{"n_layer": 9, "d_model": 256, "n_experts": 128, "experts_per_token": 2, "d_expert": 128, "d_shared_expert": 256, "activation": "swiglu", "moe_layers": [1, 2, 3, 4, 5, 6, 7, 8], "router_score": "softmax", "normalize_top_k": true, "routed_scale": 1.41, "balance_loss": 0.0032, "balance_bias": false, "router_cosine_scale": 10.0, "init_std_router": 0.0182, "lr_router": 0.000467, "vocab_size": 2666, "norm": "rmsnorm", "norm_eps": 1e-05, "tie_embeddings": false, "optimizer": "muon_variant", "lr": 0.00251, "beta1": 0.9, "batch_tokens": 262144, "seq_len": 1024, "train_tokens": 1191000000, "steps": 4544, "dataset": "wikipedia_en"}
Below are experts of layer 3 (counted from 0) of a mixture-of-experts language model. Rows are named router (the router's row for the expert), gate (a neuron's input weights, with its number), up (a neuron's input weights, with its number), down (a neuron's output weights, with its number) and show model dimensions 0-255. Each number is 128 + 24 x the weight over its row's rms, rounded and kept within 0 to 255. Numbers have three digits each.
Before each expert's rows: "comes after" lists some tokens at least twice as common just before its tokens as in all text. This comes from a sample of Wikipedia text that the model never trained on. Tokens count by the router's weight.

# expert 25
comes after: " |", " L", " R", " D", " M", " J"
router:097151126116113149112161135104115129140116131134142137122118113138121164080112122098129144138173120158133141116097155151114112179116095133114085133153128091106131133117123171164152118086116118122154106173130126140083135137134146128112115167118140104102119143120134110135127116143112143123178101127087163107149182144135155114146113100090147104114119158130187087095096100122139142124110138063144188113106127127141150145197129115093134089123112145138076123147128113135112109112123120160079133136172125138091171113112140134124130141162112136099153106151103137124131124157188095132122140118118124156182105099120093129124124105171121122127101086139142105153092083138139175137162095117138138123154124118136140103147132122086098088193169105114115115118127144127152122103092119
gate0:101140144121147155157112113149142124143110144106130129118125139126089112136112121126140108123131128132141175097118148107119112115081151150122142137127118133100119146150088125117159095120138116128149084178133121142123130088152105119077136132093098077123126128159123094093123125123137122131154124111145134148114144103137145118121155150086112126127122112134127165133116087140164164128152119140123186138154162138165144120169156116118110165157120152073136111130138182154137098106111131151150146146140096124139208121144100146165135145144104145118109144129144191096116135148133147116097084105116158128164082121058140094183160141144135173092118125134165100165118108137118118122105096118165085086147090117138183128141169094164094126107089146137128163146127131107148111125154114
up0:127117094124098078112133135123156151141133150116108133108174136134108127077129153144111176089134134167134125159154141129099142057129170171146095095117142153127105122116095129104127145105146149094134134085126116120095134120138111105142134112120150148147160102119113120142174108094115124097104123148102090113105135114077142125176089118128141139132154162148126154146109118128143197138111138111117118137151115134142110132126143105112127102103154130121133120082124162111134117118159096164122143130157177101093182135104154156154149160090111100123118125092098128111082148092150139127137134086143155110151104118123120113109131094165133114133128173127162139091108165148127157124135145164156091099138162128097091082070137156119134128149103120113120087103159162138172137165113134
down0:105115161119114168108157157120106144131094109141167143102108101127121131146118122103099153118095132157128179127106125141094154100111151138098146129121115083159142126190086148126147083103109113143116100139140134169107106146132130054110131071149103102089156137119110101149151141169134126135125102140103122111125117109118138161122130127115116139129132090123143128137111135143119149163141124107108127175086122125152136120179170103131136108145125137128110116122158105112126144098102146168099169102108121120119179118152138125144102073136123141121121081124157182090129159126173107117127114118137137145127105142079058112110122159123145135148087186145115151166107142116141113134114126154155119077122113153114119116132149195093132107147139118139155129099146131135187143159099141
gate1:127128098134125151150130155122123122115117139110101162111109078151181154114094120118122152160151156143131098123146146110155108088168105118140141146146099092147176190112133114172147134089170113097163121163124122154101096106162153112135153176115149127167156128112122110127085120135152099110118142141153117148206142149136129135158134119169117143150131153134146154099104139173084084102115147114100138129097127140146118160130144171076115119137111091138122098092130144131116150113104127127115147123148101123154156146148178140125128121121126155108116097130109145142161118162130124130130147108159097092080116140128127126133091124131153143127121083148150130151150118084104122131101169134116135133160144112155104150107125133066096130161122112147128073161113100130069120159127173
up1:145132170129121093113087091102189124126176156106110072140098186117088134152160126115127141076120142108107161120114156109142110119124126130139127131102149116101114128135168122111109109131126154158081111115099119105147120137146130088107155155142156179141127141118112126133093114118113143132098177148094162101159102108103106171142135137112111142128138168112098127160120169139107137136115133105101133163139109089128138127156160115100132117125127073111138114160156123111131138154151173095167153129178126121113097139120115149159127042124133106095119157140142118158096111172143112101140101111116127116099152105110122136116139101116101107171191157115094152134129141120132138156145141118135137091115120154125150153135060125142137121119125092116119164146131134148085138140151169
down1:093114122136134150125100127143104144156131153125163114151175164088106128182149112114130144137157129106125116115134151145113151096106078083154154136117126148142153108087140145125125119127147108156170119110095128152147132132147155105123185120136089141141088155096147082153120108076142174132160118157138168115099110164173150100091126124132164146144124118103106115160140134109110154133127126119101140156132089125110124161138116136140109069129152142118117100120112079116111126115131112137132077136138111131140136116148085104131144143173139143105126102134158091142097139113091098112169149153114099114122181116079086130136121134115166157133143133092133116113126145102110125126098160123138151112108111171138119110169133106104124160123114092077110134091150150105126078176065127
gate2:118130134076123154104143125099098110162095125094169125149128154117150158072079118143109204133116130105118120149106177154123121132125124082136100107114144120149107148103142134123120143150110085088094129116111109074090124111177121155132128155093153117133152109124117133133120158162105106105111125113091120143164156172115130131087132099114141168155118148112163126143122118114124108144135130103108112092132131100166147125124125167134121141119121122112159169170110161156127120125118100123153103118137129142116161124101126127105136120163092093101155110171086127095174107119133119149163120107120135123118127148137129170118163149148121079160141105129123125155107121174122126123110150079095163080117132106136126125147155178108136109127149091102155143098121148083162092066104133
up2:134111139107136101152161132126125148112119136118164142140169133133108126132097147098158141128147118144128114107156128178148116125153104115174100128163149119137170098136124156145131149118096116151132154161126095126086144175117126119122115148169089155157135106176080123145134155089151132087149173162187098121122094110125191132153139123123142153155170112135111093145125104164148154089123124096125117130127088090129153133159122133134155107117131146136100116118136135136094110132120106136118100101122114162141116083160177137129142181149127104169120125122132094107070145141187124159134124130100132080136183146094125117117122172125125101092119145145091122106077176134164112123091108107131149129147110103133106116126108153161090102146166135167149141125123146102150156132143134
down2:137141177148168124149145121142151093107174121146066094109150097103130115134157124149152153142083113129117156122112100130158117126143108138134142114152111106122128080131153138132118143099093130143120077141112135150165099144098163088130118166128137127102127136141145144143196095106129141109117129099103115141138106094120131141129127073093112123124111111148120122171076138144132117104141126132122101144100106099165119110114130113119169151127106150125158144140130169141187139134185099122087121132113121103130124096147121144160130119182167108154083129124120120122132181114111084101149159121115110106137173137091161110164123166132163132111139130091134131112100126127136146114115100110097126159159113122163102127158137122181079078159160138105170163119142126132090128123146167
gate3:155124129137146094111090149121128105120057138080107115083096154114134109145103180090166128132134145144079118124172069150152130140173092117164133133133123120115111100109098150156117178134147139114162131129148131118083115140145122102146095133091163137129112128138152143148126095138115099136159114134106173158135135159147131143129164104086085144134126125104147126096149094138092126098138118145200185096099140118093122073111098101122153111141096147094180146141132135112165140129164128119121178135134106149142129109140123144093156153177115125141132139136097117133120135105082130145161180126149128145132112122130144143124112104145129093154105110123113142136124103115107153095134113100171139140139129139166140092166159128139135135138148109127096104155135124171103154144154150
up3:125152140110152126128151141098147112134147129075140139127125109118109157145138139139103112147125115155117183132151136101098157097110084149197136124166106122115153132158157162088136166150118089162142142143099130159128133156104144102132110080093157112101131110119132162109099133155139151139102184132109148107145096144139101135138135166116105119174149135142125175135153148094145120153139114117093144136117147137111123110088112143108141122110130130109132151144152183125058113117102106103111119111121136103125144163132105098107107102157102158096139109141116145138170111097117166119144141147108138113135120134119165155120165128162120130156079119118183131174088150104151081120143090136127150149129140099112154075150149081142110156111173110110060116106155102108138116128117108
down3:158163160142142129167112172111118111129130150108170148100130084163112119181092153109153110127154132170093135127135100090089115128135127086158157102163131096143125145130132141118111142094125148077128125093136150112098131131126139173162098120111112087157093127155165130124096101144120144123069092150145098147127114138130135149136128146120112137151148118113139114161168134137095110131110179136133114110122119122128100170127120101136102132109122152098147092109120143110102102124091140140154201154144095149120114097162125138114086107157106095137121132138169102166152125122154120132105166139096118129131110130168177132112121146125077093183098103166153136060141120117103124093150134165146102119101086144142127118139155103133144168137140133093083114140127140145133113124119141
gate4:108134141156147075114141107048166106145126137083082142133107121129124128087118144117151142123117100173125124121171156104126119102101138181140155109131093089158124121074095158104143140121131091145166115131133118102122146128109136121124139180095121162141117140093091139122117146144107132108114138089121150142124121128125144171120121130120143116200138110112133154138126080134130182039115111141126150141157139137114139149100150106122133112140119154123139111145156093118120171120084095145112112119136130127121153142137118147134133141142157180105150084137149145108097166107148120128149122172114148134157122133161114122109127121142099154120152082113138152150102123170132110140111130078107136115140159108133134139118109118043096118120120134149106144123181144126111143081124155
up4:186131135142143175122079087127139199112085129140138107138118144115115159129103111094140118167137121154137111101158091127134100125172145087148127148165136179096135115151128155121102152089150121107168124110115122154132093141140095150103109118175120148092154089143127135134107115098139120142111160154158084122127092149152124173163100123115139101119140173181166167151130143157102140109114121093133127136119136106086108123116128110150156109137156103127120170130087155133145109169114129122050135108103124133135107137130179087119143128108147162124105146137129092139123143132147120152137118142150123147162133128123130124106129167100095154094109104117079081100126116158132113128105142096122129179154136137126132130104151099126089134116120170130166137138144124156158091101132107
down4:126112154179093114118121127140096147127122132150148133119136135130116132122123118089186140132134122136096110143145110160121110136091130147117135134106105147138146157124092167126133112113093142094147105130103156142133109180148120146129110111152141118124141085145117124124119145169145100113121145161118124098128190178126127144130126130185055105115109135130147129139063137136099110140101109119145154123148131152116135158147167100089143099163138116120165122139169126113129122180111152128137137120173100099144093111147143112135122171149163167129119113115089104122155123129194150152147129129128116135151170132125103116155171078137132115108087141084128131122152164125148110115128153091175179123140122111103124050119123135142065134108070120150163109156150144139137147138121121

# expert 88
comes after: "-", " the", " and", "==", ":", " a"
router:093148139168142134108110132142150115105111123168153157156132107125125116132159129059165147126163108149133058085121129151124135152123135120098129105131155108119174165102129131122111092111162098121157138142141102140164130136144162144119098156141154193145089188140137131127119112114180147089130149112147094164155095101115136117121119155143164100125145103112085122171117094099125122105118091134135147136134097126097156118080149122117100129140114103165129127120094159133120137151179155107124170140147141114163135140094102092138111156082169115126134120124096117105125124146175116129116069114112148088162142114156085183133130122155109121142129151134154088147113071139118152124106125115136136091098132120117147141118153132148123125125096121132123150091136088137160156148127106
gate0:172120122117069130150145132173134119148117090133112088133138150120145135136102122143123173104119153086122071108164110117126114148120090139151120106138090104107163112101136129126123125101119155131169129155124090127099113100118118097109111144152186167115151136131130121113146169140125105130105160107188156165142116121082113143116136163150103148119140131131151123124101147096152115125155127099161129126109110119147132145110138105136124146123150137147106056118094078116157095091115128112143150131136163085179174148136128137125118153096150103122109168113104126118129133172154141136100130129127091136164153098132136125147134156137117144128169152134078136058111124140131151160147087156130175093107112094117121132093120182108107137124105140164127136116170188125153116127132109
up0:160141094126130111163090110128149135146169126151092143147095100123135139130128144089094105131134135147154060096126113136137145064084090110160135090159087100101169164119090137127123143116154086118157162127109119136138129120132163157172145150144121123169151112096113122139133153151184109111119142140117138124127132126080115110074107148143095150195156128145135149132114116165170141079115120115133151091104120137140121116129126166126152126114161083161146119117118134117159148137146136110156094135140132120087124091117134117136118148169134123138107171141090162149125166143099138152130135164119127107094116087120109112106130181130100132151141123070117106112122130138114081141142099140170136131107102102108151144109121124142138103127122106102158092156147129150085122076112131
down0:119172135104145159113103105112122120160145129129135128136122138131113110129112136109146118161092111155164148091096111145132141119132107161139151159178156139111161113140112113067114120104149159123149105117168166124116152130102141163109162141093140172154111139084130143149139124156157125144121156090128154147112112138140120116076133158143153120103134146134144114118147078116090124140164122118152116094149146169132135074102134157128162118115102158135155162129112129150146144141135114117076151144077131097123099168121143126128152139162104135126126153145122112158119106172103149115136175139161153147144126133101124107087132137140083144114124082072074108140167072129096121118159156120154100158132092118122075134106104148175105132126156159142137121144148092156148086093127092
gate1:119126141113119165126172126156161156097137113140126143178139119107093143153136139120114139116154127111107110157098108131198142128135092114102105116070151120103120162134148136150085138149097108118115149170156136188151125157157154113161086126107086101092180169149115110118107116130084185097093134118141124124115147137153097115102103101126106132131102103119155135157117096150143129147092166105134132139129154128151108105134103122133137144087125096184133098136157110163139123127142090101121140110124168095136126131128143133146094127124128154147090143131156163151092110126156133128125081130146119134186124115152143137164125140144109173132139101166177136096081111143114110137139144105113171151147117105159151115123105125143134113126108168141159126130116105113087073084152136
up1:122117107143147103148127143166128139129099108107105178093122095091147138141130145140095129106130168096111107130108118163088109125149156104113128121160090160105128114156160096165153113139156139130142128104121125114117105124124123125111120112151128061135140138123160094067135125174151145095106119097133139138123156150100149126108136113101146111108116123102112137129105118145111138174143104155139132126100131133125152143088168141115151147128106113146144093151173116089136129165102114078134195125168146109068127183083168115094117161078105165140153180117116115154132122155095104147123145113139093121109109108156140137125116072143082189110130130123092174120123156122099132121105119138109134097110088113113114102121141146110109123138125115156074102145094136133148129148114114
down1:103123110071141177148118129158164122134117150109128173162097111118117113159115137139113128116114160101156126122173128119106145139168123121092110125180098128138156157097146101108156163112110139117141137161110137153176107158097128120176144135097165086132079108112163110147164154151118090112152122139142131128158130125125094143118108143125143102154178119139156127124135153080107068161129093100111128114157146124132143139071094126123162096147136146135107131131119156115109093154150090115121153147159093085146123141165149134121082132149144125091123124096132125114113115088093148120159161178160088079099135143146168130093123102155093104118112117125151142128157190121124145144103151139090138137120115116167133130124146110126127150150113118129173107112098143136148119089146142
gate2:123141147073096124094164132133149132118104134130109136127100102144139132088068138112098091144151102129132106143194159138169163097065168120120184138141127111123185129160116112116134132133122126110110098113114098099110114135134149138120120143137147099114137142095168129123106116124109077123101154116149186142125165139147134180118116118144125124116162142128133132119148121159129139139127121102107162096161112140104143152066108136149118093080096120109143142177117109101130169084135136125142103134116126090135130138153148084139124111117142103123146140059139142120105129113152106104146119128114132119105131127165109147152144127090080140131175126136163106119112123121120150144116108096105140100104139091160169118114180110181124135125148137144168086127112103139146151192123124
up2:131119125111108102156172135124079143119121126121159178129117140114124097100132157135115146133116116127150083115166134186101140120160166115155136133106104080150182125109130134138149086096151154172122144144137122096119127135158146095126107126131117126158107101150130113087154141151109120152112142101163092158075119126119178149142156137141148143118129156145117161131171149118142107146154116134089119147192089114155141107115157113099090124104139128145126112130135128135100159104101144115116167175125126128152150113157128126145135148147110097133149148118095133134131129116148106169137157146068136152103120120143110151133157163093067101130178139118139092170100146138153120124144134081166115150131150121107136123124188150143144103160136119173137120090091140166113167145132078
down2:166142152144111135079136144111118171148112098142135149128115116105143111150077178150102133152092152127096136151165098162176135096127139113115134091098120133115094172123121095105157140138173126104121096147093141156117123110095140112113116099114089133154143108090154098127134136121079156129126138104142125170142148144129102156123091117114101157164145186091113120147177171122125151126211137154150153084098101124138132154149163138128131104131140122126142131110148146139154136134167127115133138159093099140135083122107152133102125129122147149137115106077119153137124154136172093145105150149114167127117141127152149137145130139118123125147155143132127118137121120168156105088138150097144147130102163154147131103089158147188119152114181080154135116099136112100146157135164147
gate3:129134123159131115088118161170113126122103170123132143087108082136116147139139141111148115166127135067104125155129131113137122129109141104206164130127160124143099159129117142128126096101148122126141091145076092113173130137124116123127142137058120137100101149104098132127174116090086150188095147162082123169126126093085129111147042082135139137138120139128153110096081133154124127195136138145086056155169121127163166151116126121101113131110153130129128130142122138135118130145129116142136141143121119117134165114066138102147123135142135138116116150164128118132187138142122098129116123146129114127186148136097127110120110130125148131147146166134145125111187129078118148137138121133124121128154116129087141129114103144149143088111108148138126136133136116130137114121121108
up3:162118102110081121109129170126147120139121104165132116120123139105098118093102137128138128128070126135103117149145140106118106134120144167152163103131111134127114123124127123142166106178131096126124122142141101109152117154138162138098132185158143157121138129101125117109169119082097093127102156161120118172165129119169117138112149135105092149102089174111120144113106150107117135117123107143100047116166107136077139127132133164108114105099094125128151093117112102109140124138112112168145131162113158075070134120109182161117154090119131099159159135113105148092115098130138161133136098138163104102117157169137169101131139111124168114118116141102113101142133127139100144159113103121118124133168160114137096116116167103135114112093151142112097145117153106144079165145134187
down3:158118113131117157128157154137134142105079099121072090135132115108147135081129105167113149161099096122086128128093112140136158122147175134135113096090168159113110127119130111111155122104106092150118114126121142150116109138132112120139127160132134098126133163097154109122140139098119107115080146117097159139156118148144125163176179121141129138144127091113112107177087107089111145096112135143126099111084114140125121107116107156115102126153161094118200120072088155146160119140121128130145105141098132160128150115126162160087079105125127118095102167121131104125090111127125112134106144141160180156125156118162147096140153111144148132129088142090143143147159069125131126169147130103093129122154168119112182095130118148116138117176138132100100110119129119120107145106112172
gate4:097114127178130114123121077158145122107141147147134140155132166155131124153124126165081148146151152084145114122120143148119154128142129113121126117125141128120094174083102144110115137127163164127129140128153165099102116120132156090184147111155145129147126113131128127106128182119164181144102102153081097112123168148140137112103089130091128115118172117112151121119102120143168151103113122126131133147154205165186123132134095103120135162128119138139106163127125158124107120159135135095130128130125109138138172160120119122107137091088094100167136115173161070154110139145145110148150161120082163148149100158114132094109143122137157121148092140139122086114136091102135093163141138163094105111145109109141116120071152127091136119138166191133139121144137118129153119107115127
up4:118142124141136107142133114107132123116194143117108167132099098155138159130125108145165087144110148146152182092113132148062097146119160143114151098141088158131096090095160141127119139182141113093142117183168107148119109115151126111113131124079135130102136130130110106124124153065119151129107144132144116102140131132126135099094126134154136129115127117084103108111168110093143092099145108140105135148131122146127168145145160142154141113157115142157146129183128092181122138114127087112088128092160060099152156086091118134101146126148114132112149139176138141131122079138135113146121118095108157163170133124158108121114151171135135125148118138092147131134135134108119167152139138118170152138170126118141069126132098132152128124129110140129101126113113131170168157153088142
down4:114120133081130167167139134135091131144133146119123119160115100131159143094092153148121167127104159189111121138106153120116176154170135106110092113112148128137101100120124100109152159114064121131137143121103143114065145116106126102096126123119118124110132120103146101130155165132133099153129147149137149128117124115120106159122131133125112141145076130114145178148151186124134110128157126098082092121137146139139113130067172144169156112128123143122117119107139109119126140118120108124177091140073143128111138154147126086121154117109153163133154128157163148153127075119089106119108147103157148125101136090111102088117177124154133129063177102111108124136122193146138074160087141128139119128115114140115135118134134078131158112138130121189165116105142115139126115126133132

# expert 86
comes after: " the", " a", " and", " of", " was", " con"
router:172150128123108118078128089126111140100106113112124075137140090109152151130094141103123145136142114113187147072136169176096121096133106098144172153149151123141104142102106123129162098136102110133129142128150119105105154128105163135110137118135133168136105133128116122083119081126127140131123134123151133127145134128113139153149109100102101103130120081116094128128105115102118104088172137111143116109125104182076143140146155120134108145088062070130127121139137155127159153118142146152133130102097179135148139127131139110145123143077119109143121114126146118114111128122176179126076150163107106088130120106082117170136116121125163129150152102165180081088157139147143191120084145146118111125122124129129084140115121125131103107136140108101159135141141105166120100167136122
gate0:107117108105125142124152158108149143105112123159111107085101115131139093112086102146127127145088127110156159102159154141125086143157145130105101182082153167120122137106104140096141109104118145106134120098136119129150139138149106133106154084114155146153149130119179103119124144101151144154129140110149144109116155150172143128127086177111152073151122113137135153095113111115131111138090118159177151122128172128121064136136158163138169123115140117170149156091146182132128091133095104133127147098119110133100148115152140114121130121137123160130107119120114174122172099138104129133091137127099123094158126149117149176115070135123164085141113153120112090123117144139129146140089142151130073139144069125122126149151099138107111130099091139121169153102160080148120135109098091
up0:109164177139106100135147102114075134150106124166134074135092126141107165130110117134125117137104132151137096130153124098144119127142154142111089118147104134072118072151114151132117112109158107140101159126120172145113136088144147092104114154144113168104106118120128172125151142119099091158100145101122132107123172129181179101125127086149128095157107134159116085096094112092154111084125105133126137104145148144149122112137120128125141121144164116118137142140105158100122172131105164103137066131164128157157110134165128106132152163167157148096126156071143169113095127101137110128111106122084139131131101080108130116119113178108111090112151098144108127132140157135129143166089144140168114104159157150121115132140125082148153114136145141159107107098125116128147124118091123
down0:149110127137096134137113140098144185128139098080097141149145144132121114142156154107171137110117127132147111076100124154122116174170086164096121105105140167131179077101162146125129120110135136091150151140176124125150149153171117176112087125154177156115145128160158111107159153168097136124128175135129129164104146116098126134159133145070121146113137154154153128143125122155169146107162146155089107127146102124124117092127157148147106126130107109125142119177185122114144114093139126131120136118092104154115138114117125098164084129136123081122155127170168113124126128124137099140171107145132144150126185075128134130147138117155121159154126172137109148151126144154144143142133135171123091124135097129099128121124114107118111104106158134158122146085116173105159149110115104
gate1:111171115107136088131131117143091079156112132123114136131148114135092140145140115160142129100087156088152138136162146139115138108150112138117139117142116086088121166090091150111155145132091085129129065131154157115159074168106124123109112139138115107090132104134114100116113151147163118190065115064095154121133151128117127096154119107116117152119139093125102152131205141130124117150146159154124112121112166133130100127121095105074109139103105110134138177120135138121160118119138123156156140135128127151148107125138141117163142103150111089078108143090111151083110123129127107125144132124072138140112139100168142112113107143131154164128119119129095125123164121109136145109125163164123096137137119087181105160151146105124120092099152138100147144118137121142159112089171124
up1:126121157143117149128123170105105118123143121141146127183126090110096181117172102118112121122105165142162141128118104140083144113093133119182106120125135152155109136123128143133132112147110097131084122170123164106121080150136108091130140156132151142106134163113126127103120127121136170137113120145129128110151134088184147144133145106161133140104105129093127140128140104153157137105133111174127147131125116145142150098139124118106122134115126119149141190139112139104138161166109127102131181089113150141201121181130117134146155091144189167149114134100136143107162126179150113140117131172119114136062162104134134087144093152147157161135121116128115139131181183106138112091096170154105156153146141086142111158131135123128136104121166139098157138143136176161146132120126141
down1:121111105121121149120127108102164113122120170100090136114159109140107123159139117123168136141122142105155145150118111130119131111148150124123074128116115111117120146131117142088159151113188176121170100124126102112088092116141130133127180147123094094134179145155130094123121124113122128160134157087181148084117167144120111162138169146144110116132173102131130154142140131142137184115133112075128104154180137131147137146125108111099139082101172137129156142093118102114108070119124127131141121154134104166145104125165111124150090087102129105091142110136134154098112155069142103109160132156145139139148143129135159075099094171107124107098115118110102146116133153089179126091116074139110110167105104117131133144129115158170162124138122109086114104144130127135120160106134123
gate2:108138130137095099109139115087136153124082121137146119138095093138143094141143124140174133090105131101137157137089143116116082151140125128104130174101093116116125126112104083107171135098123085134070116168133153095096189110119161164105145132154090160125140102125089134125093140150116070128162144149130153139138166112102160086154126095148147133135124148126118112110133180138165142131156135164143159145168100158127150137143120149096098112126121146127113097136083126128133126139128114068124133124125114110111137151103094109136089129182135127078167123138165173135123122186128094112132139126120146106139120100093145086112144111119149103137166121175122142138119163159138093113142148073071151117136161119128142153110134116155134155122124134141140102144153133103141116125129152
up2:130128092128130106163088125084136157148151147136127102177155066100139110173143128109113127127145172111107148131136127129109124116124097156129141125152119084083109138129133108156117100124098118096105171167136131144106150129131108099093157121135118151133103101145163108183129163137127150103097125147128141166129109158103165121111141119107074134152101087083134133183181183107124136141158130115123133132110140154143130173101106144154124099164143112125116172103087121153149091113135082140159152145136087101147165165124093109155105125141123167094179152125150139162123141087141106105122097137122123108098144129146137116125146089097136131120106126098142147135153097131158130123157142135107165117084101148113135114125143093156157100150137126171131120085107122111126135159154165
down2:121131118177112089097110121130096089158143149092179109106144123149113155153122087088098121122094095119148118078111135113106158143155138155139104163124142148140147128119108149144150088157137145135122113124187169150111084112139108106149105108141130120168157165160139140139136120147144146110151139139125123123145116092107129081172127116147174096166130102068179160140141159129122163129143097124075140118148120090119092157147099134152111128095134170102101104127127145147103127128118162173158125097125149125113087096099136136118108077113155152128107153163125133073103142123145172111102123143126110122155072120121155149104140129128146087097130110137174116155137162167128109138117099097111095141140147110122135158095130107126123129154147104128119124132133153105091140168105119
gate3:139087108119103161121120115106144084169123142126136099153175100150139121124112177137125131123114070119105131140125140123119143138116124163150118127147107115091141149134164058158116121121118120153141073144082164143110094100128136109098137189105116140161089122135118141137090095122073155087154161112122120121115146132134134096137159155121152116154115177130137111139063133166126171115103098116161061156158114103131113110130156132122168105116129082098118122100130092139146163142107155142133121138114158106167121146138125133109103105158123118124072135104114122121107111130147139168117149164098167066102147114111154139171148102131133141146139146126123151157097080126123129124073143173115143098145121157152131107100141138113095137112147152119118118109116111126128142135117135
up3:114115147169165106131165160146145140092112150101115139119099132131133116082107116123114125129125119135084129144139090119098134118103127074141125162146124147135080125134117144150156102122166119151135173117136119154163133146103127116189122149189173175110141146105161087089137104141120099191111158116136136167161124112153144117140135097125136143141180108138079143095110122118145109127134137129152120142109162138126146151108135116112078124136110132103134156153087091107124120124148113143152116114166089140116122127110138135124117148096070114120159138150141088145150160088150088108168161116152112144099103143120097154079105134104087087086091123148127091128116123121120159121141090127142087145135095139114101114178109123100156094121163119097119116105106151108094138093125137
down3:102102124146164159110140150141143121163173153169135121106150104165095122150150111123105116144148146070132155152106152110111179120108129115147141156113122142093122140145121089161128141173094121175128157140120109142105130092091129126173100146129150160124105100047131143155148076146104118136128092104129144134125128129115119103129094167106169135137095155122146125121130162123125164117163123126130159124169129149128151148140145099114115128150142117132108111110140122117115164129118122120152119114113168098142106134118171138091182098096124096158104169151158095133143148152115121131135146073088146146113140131089108166087153090130130077131138124095159145119131107098077141168119118154159117144165129088104132091121125136115182091125151154167096126118117142131147132122161119
gate4:137107117127104133105116102163153112121141121109127122159145159121138116141106090105159108108116149166138122154129096152134149158126118135098147165124102133131109102098134130120206144115151115088101116141165138132142152110177115092122107097125117142148112141140165104124107124134162084082129114110123099150138087106107101113140114076151124126126172156125111158149150134161143133138148161102119124143135134122132098144131117152100140076125114117144123135135081141118090135127133157101164148176118129099103122093156126112157132130100075135126127095109116112112134141111140121143132147161106072111163101105153159106090149116120096147114123128152154131072137156146124136124088122171149132091136117151107132069186115097087121150133159121123189159139137079102169108137115194
up4:133119156123108079163106108091074105149130094106133133175137136148134135120115124125162114127129079088098169115125090114101089142143117101127129143123153086121152160101126150140157150147142119123119152076158157119141112153119100117180122124098139077170151141086132138165073160104129122102118125110143085143138140121133110093087102163088163129182124067138170114110109126168129135120176113126161076121144133101144100103122124113134140139119097101086115113092107143124162134094095103104124127123147123081137145141107113135142118125113098145074101144105100144160119116128123123138119131126085117133091122145161132133132134103143131126116136147114094155097152097100161114151157124128161119166123137140137137137133175104141102100136125141128080109146116103081144114113163159
down4:134090143133133157094135114094168111110114124141130099117146135078166135131192103131125091103097138136133123129127145152114146115157137135115128140185114112127098119148160142138099092122104158131103140162138090128116122134145115143108127135130113127138089156150129115136125122124109038140131103130162102120180122124112166134126149149121084121104124107120147138119139115114173151142084138141099129126104122104118167111118147144154084125127146097097147119161142125128131124139120122128144093115100133136104167137143103131198147123164167100118120162123138167091159141094148144091112112156115116132127121124150140118109129122131083113161143083176106170149156136113125085112106072152089111109121086148091088170154090131108126108178073134135131119167148179122122088123108141